{"n_layer": 14, "d_model": 192, "balance_loss": 0.0188, "balance_bias": false, "router_logit_norm": 1.0, "seq_len": 1024, "train_tokens": 371600000, "steps": 5671}
Below are experts of layer 10 (counted from 0) of a mixture-of-experts language model. Rows are named router (the router's row for the expert), gate (a neuron's input weights, with its number), up (a neuron's input weights, with its number) and show model dimensions 0-191. Each number is 200 + 20 x the weight over its row's rms, rounded and kept within 0 to 999.
After each expert's rows: "comes after" lists some tokens at least twice as common just before its tokens as in all text. This comes from a sample of Wikipedia text that the model never trained on. Tokens count by the router's weight.

# expert 38
router,216,183,207,198,198,201,209,254,204,209,197,227,177,225,193,201,209,245,213,217,221,170,207,225,180,220,207,194,188,191,187,216,215,200,217,234,185,199,197,224,175,155,201,226,210,198,188,171,213,177,187,201,160,211,211,192,203,194,214,192,195,212,234,192,189,190,198,169,232,195,204,236,206,187,210,176,214,232,198,199,184,190,195,220,212,186,209,207,206,180,192,208,171,232,194,169,202,196,209,206,211,204,194,201,220,175,179,177,207,187,208,192,137,229,177,231,221,215,179,164,217,200,229,209,237,179,196,239,215,189,179,214,165,199,172,199,209,154,188,202,205,196,209,194,173,254,195,236,218,198,190,228,198,199,188,205,192,147,166,219,181,206,194,204,193,196,187,239,208,192,195,191,192,222,189,185,215,236,238,187,210,171,211,212,210,209,165,196,168,170,203,189
gate0,195,205,215,198,176,199,218,174,171,152,197,208,220,170,195,178,162,235,182,262,200,192,227,172,225,217,167,183,210,215,222,234,185,191,239,182,188,154,203,204,207,223,170,207,189,196,252,192,190,181,184,216,214,171,197,227,203,226,214,236,189,193,211,194,175,172,225,205,209,181,243,174,198,228,188,212,192,229,202,211,212,171,163,172,190,208,210,224,211,168,189,178,190,182,222,207,212,184,209,208,219,195,191,212,219,207,206,206,182,170,197,204,208,183,169,225,197,183,227,184,214,222,201,198,194,203,193,187,201,183,189,190,194,208,194,218,228,222,217,190,195,191,234,201,183,201,190,189,220,190,236,191,218,215,189,225,213,219,213,199,220,234,161,217,226,204,174,161,219,199,217,218,214,189,212,178,208,171,202,210,194,167,204,214,162,198,210,190,194,178,210,235
up0,200,215,243,221,172,234,216,193,195,212,195,250,194,197,201,192,238,214,191,238,234,233,191,213,200,193,212,202,224,196,220,236,204,214,209,245,192,215,187,184,202,176,182,238,193,196,235,167,232,205,180,200,256,184,189,198,189,203,175,202,212,173,201,183,163,170,188,184,212,200,220,195,193,222,245,227,211,178,216,206,222,168,182,196,229,214,197,251,174,218,220,230,208,191,180,201,206,239,202,222,180,197,206,194,215,186,227,192,215,195,189,221,192,210,230,207,215,206,215,224,188,227,222,181,220,224,204,226,165,252,185,157,215,187,210,200,197,194,198,199,212,184,191,196,181,216,232,205,202,229,232,233,222,220,179,215,196,193,209,214,210,210,179,187,207,203,202,183,214,179,181,179,187,174,203,172,204,188,195,197,176,183,195,202,184,205,202,192,216,188,182,228
comes after: "|", "2", "0", " J", " E", " R"

# expert 18
router,188,184,214,219,193,189,195,197,174,199,181,212,177,170,219,204,187,196,218,193,225,210,180,212,194,210,205,243,221,176,184,201,243,214,203,251,200,193,218,147,177,192,198,229,205,198,214,190,187,220,211,207,219,229,219,187,238,187,175,193,180,171,228,194,209,200,205,244,238,230,204,173,215,224,206,204,192,160,186,221,236,224,175,221,199,189,217,218,174,209,203,225,229,219,198,226,210,181,213,170,213,179,250,210,185,215,177,169,187,220,213,194,161,207,184,203,207,228,183,201,197,214,175,224,204,204,216,203,184,208,210,203,198,195,190,198,231,211,227,193,195,206,214,226,162,239,163,188,210,151,210,160,212,203,158,186,208,223,190,198,202,234,187,224,212,206,201,196,199,185,192,226,190,215,205,179,190,203,187,223,199,210,180,181,208,242,177,182,198,196,181,216
gate0,194,191,199,189,204,188,209,178,178,172,165,186,252,216,221,186,178,204,211,200,167,195,201,211,195,207,184,228,144,204,195,184,207,173,234,193,199,188,211,191,208,171,201,183,208,227,168,209,187,197,212,218,207,188,155,210,209,222,214,191,174,194,225,200,219,195,215,226,158,193,177,222,209,180,226,235,185,163,207,214,197,195,206,196,213,210,180,139,239,203,187,172,230,227,208,206,198,168,219,195,194,205,248,159,191,267,175,193,185,191,202,184,177,186,187,202,186,212,231,216,176,152,195,202,228,198,191,188,185,239,214,171,189,219,198,190,177,237,198,208,192,204,198,222,183,208,188,197,175,208,203,168,222,226,197,198,186,211,204,196,202,228,183,196,209,234,215,198,219,166,217,219,223,177,198,199,201,176,182,191,199,219,194,197,190,201,216,189,196,180,204,207
up0,171,225,182,192,223,169,183,172,232,224,185,197,212,208,168,204,195,186,193,205,180,192,158,184,179,168,170,212,186,194,184,221,228,200,213,189,220,210,174,192,180,201,197,210,189,192,179,205,244,210,209,195,172,197,154,191,197,174,198,200,240,196,202,195,198,197,211,177,180,185,182,174,190,209,238,205,163,166,192,167,194,197,244,184,201,220,199,188,207,162,231,190,209,220,175,176,174,220,201,197,209,226,210,198,164,207,207,194,202,193,193,223,185,180,164,221,232,219,215,202,199,210,178,179,266,225,177,191,192,188,168,174,162,214,179,188,164,198,223,199,218,190,209,200,199,190,199,200,209,206,231,168,219,218,188,176,207,192,190,226,222,200,196,197,180,224,223,161,157,174,220,187,226,214,222,228,203,193,187,195,191,199,199,205,194,185,162,177,184,186,205,202
comes after: " the", " The", " a", "-", "The", " an"

# expert 7
router,194,168,188,212,195,215,196,205,179,211,160,191,215,200,226,195,206,214,184,209,193,169,158,207,222,203,166,223,242,189,231,237,231,214,196,205,189,218,201,230,179,207,197,206,191,225,230,209,201,248,197,184,209,222,192,210,186,194,186,233,191,230,214,209,212,176,246,208,170,188,201,170,216,154,217,219,197,197,160,204,197,210,195,198,210,185,205,266,209,190,186,187,233,215,185,225,206,182,203,218,235,217,218,210,208,210,210,187,203,226,199,207,179,185,165,184,228,197,199,195,193,200,213,243,209,222,197,194,201,202,237,201,202,209,228,200,194,228,178,212,198,221,213,181,220,251,184,207,198,157,198,190,184,195,187,215,216,241,196,197,215,186,188,165,228,193,167,193,151,201,205,184,227,191,187,202,206,175,213,225,229,209,212,222,215,201,164,201,205,205,217,205
gate0,165,188,218,223,197,229,196,166,202,211,194,252,207,229,218,145,225,177,160,174,179,156,181,202,168,235,231,187,197,207,204,199,205,224,188,191,191,201,192,241,218,148,183,202,201,193,236,221,208,187,202,211,194,206,185,185,199,212,209,224,186,199,199,188,227,163,194,194,181,174,196,192,185,190,191,187,160,204,214,171,201,177,189,183,227,222,182,165,195,221,190,242,181,213,206,149,181,212,193,204,200,220,209,166,231,195,211,231,209,192,197,185,230,168,180,190,253,181,204,193,202,182,201,182,206,239,194,243,205,197,188,227,183,203,211,228,216,182,211,196,231,202,231,198,195,198,226,194,210,187,210,200,218,202,212,188,207,198,182,223,177,203,246,201,191,227,200,196,210,188,192,203,184,228,208,218,212,221,180,197,209,168,194,204,205,212,213,226,209,199,189,202
up0,190,220,219,200,228,246,198,187,223,191,228,206,202,164,203,214,215,202,253,218,210,199,241,239,169,204,218,214,207,211,179,228,177,199,178,209,248,204,184,167,223,175,191,201,189,189,196,192,195,256,215,214,233,187,180,218,208,173,204,208,191,200,195,230,162,184,205,200,204,198,214,217,215,211,173,232,175,221,195,212,242,219,196,181,172,226,194,195,205,188,213,177,203,202,205,230,235,205,193,178,248,215,204,184,178,191,212,203,243,189,203,192,226,223,205,191,218,173,224,183,224,209,197,220,203,229,195,209,193,200,202,257,223,211,199,197,205,170,228,156,217,216,200,203,212,177,228,178,179,213,178,240,201,191,235,181,182,194,214,235,196,202,178,227,186,203,217,205,193,204,210,197,194,197,215,210,198,199,190,176,208,196,196,210,169,224,177,204,179,221,203,188
comes after: "'", " the", " of", " at", " The", " with"

# expert 21
router,218,238,210,200,230,204,212,207,222,230,178,192,244,218,205,180,203,179,189,210,155,214,194,210,223,173,207,223,189,202,232,171,187,182,220,232,194,251,206,171,208,195,177,252,190,192,216,221,211,190,215,183,180,186,206,195,206,189,231,210,187,219,199,211,176,187,234,163,221,171,201,191,213,190,206,203,216,190,211,216,172,180,201,219,201,182,191,181,261,194,171,209,207,222,205,178,177,199,194,196,219,200,213,201,222,206,196,202,230,168,220,187,201,193,157,231,201,224,186,197,218,188,219,185,235,199,200,192,239,179,201,173,208,172,217,215,185,174,156,209,204,190,158,198,170,195,184,207,233,205,230,177,196,189,190,215,183,217,180,218,171,210,196,214,170,196,222,215,165,150,193,176,183,226,196,186,196,222,183,196,184,187,190,227,204,193,210,184,210,217,207,183
gate0,193,209,200,247,174,200,216,200,153,233,200,197,222,201,200,175,218,192,211,182,197,169,186,203,206,193,186,170,207,178,179,207,175,207,204,203,210,182,181,215,171,207,222,209,183,189,219,213,159,202,191,209,190,142,190,211,208,184,224,189,195,243,197,195,174,214,193,185,195,179,217,154,222,164,183,205,217,206,182,188,209,202,228,184,216,235,215,184,210,195,231,232,232,179,194,214,228,249,187,209,245,211,213,219,179,218,198,213,226,208,229,173,228,213,216,234,203,174,217,243,197,237,194,208,207,178,180,198,208,193,187,177,182,207,190,237,165,205,229,207,215,184,203,206,210,171,204,205,196,217,186,199,190,184,180,219,221,216,233,220,198,205,167,205,175,178,188,180,172,207,199,190,242,198,230,229,208,176,160,204,217,226,191,193,192,203,182,184,200,198,215,211
up0,177,207,198,174,226,166,211,220,230,218,246,192,198,230,217,162,228,201,193,236,219,196,218,183,191,198,188,213,198,188,153,218,183,224,205,189,176,198,189,178,220,190,208,204,205,171,205,202,211,199,191,180,228,180,172,185,199,231,197,182,168,179,194,227,208,167,207,232,197,184,210,197,179,172,207,219,204,230,210,157,174,178,210,195,216,170,187,188,201,183,190,176,216,199,186,225,163,206,203,209,217,189,187,197,221,196,188,165,210,194,177,250,191,197,201,168,217,174,267,204,179,160,189,221,218,184,221,218,193,226,230,176,203,202,193,182,210,199,194,199,158,188,212,195,167,223,237,195,210,179,222,184,210,222,184,209,207,205,206,174,168,174,217,211,222,198,189,212,228,186,224,183,222,195,185,208,226,207,204,199,238,190,183,232,195,192,200,186,200,215,177,177
comes after: " |", "1", "2", " L", " B", " R"

# expert 34
router,219,173,230,198,169,192,176,205,194,202,214,186,174,189,177,178,205,215,205,184,200,182,180,182,173,180,209,210,201,210,184,228,169,196,204,192,218,196,192,200,173,193,213,188,194,231,186,179,244,175,197,229,173,229,233,184,229,196,235,185,209,193,206,205,214,173,198,201,196,226,191,180,217,221,206,196,221,205,202,190,250,182,211,183,174,217,245,186,195,219,189,197,187,208,221,206,225,193,194,191,198,189,225,224,190,185,175,203,234,225,174,171,177,189,231,200,210,213,186,198,201,198,205,197,180,157,223,226,220,220,182,210,237,228,239,207,215,189,232,208,229,195,204,206,199,203,170,187,211,156,196,191,213,182,210,174,231,187,219,158,183,190,208,199,237,231,213,236,172,252,224,210,209,173,216,190,206,200,180,154,195,194,210,215,238,186,193,217,181,201,196,225
gate0,216,220,166,181,212,198,177,174,186,226,205,208,222,242,220,176,176,192,180,191,213,172,172,194,202,161,183,202,197,170,193,164,246,160,224,221,192,179,211,193,191,181,190,177,179,172,202,219,207,158,209,222,212,225,208,183,218,215,232,189,178,193,205,166,195,200,201,220,194,244,178,188,166,198,168,194,208,209,211,195,191,196,208,195,226,184,207,205,238,194,202,198,193,185,222,213,168,216,253,209,220,171,175,207,227,195,214,218,204,177,225,202,217,202,200,197,168,187,204,181,203,185,186,203,228,159,231,199,218,215,226,184,216,215,204,183,210,241,203,188,185,187,182,178,161,197,204,200,178,213,184,169,177,207,236,207,203,209,147,196,203,214,217,198,221,174,203,199,226,227,208,172,211,185,225,188,167,162,205,188,179,201,195,227,193,186,188,225,190,199,196,214
up0,223,220,209,217,202,163,202,211,208,187,210,226,211,219,175,187,224,202,166,169,204,208,189,193,206,223,220,213,213,230,203,194,215,185,213,187,212,215,213,188,221,203,190,180,217,231,205,175,182,196,203,168,207,149,175,194,200,170,188,209,241,184,180,216,176,214,199,221,205,206,259,189,199,212,227,216,227,234,209,204,208,158,176,182,209,202,230,180,198,207,172,210,225,221,197,190,178,205,178,196,237,194,194,232,183,200,198,192,193,213,193,178,203,152,178,199,210,201,214,221,188,213,226,165,190,198,204,197,222,199,151,196,183,193,170,199,169,207,193,187,210,157,178,213,205,190,206,201,194,195,214,144,224,205,177,198,205,186,187,196,217,178,170,182,223,228,184,196,205,171,196,203,172,214,218,202,198,220,168,167,161,156,189,198,202,236,228,201,183,184,214,167
comes after: "\n", " of", " in", " to", " at", " for"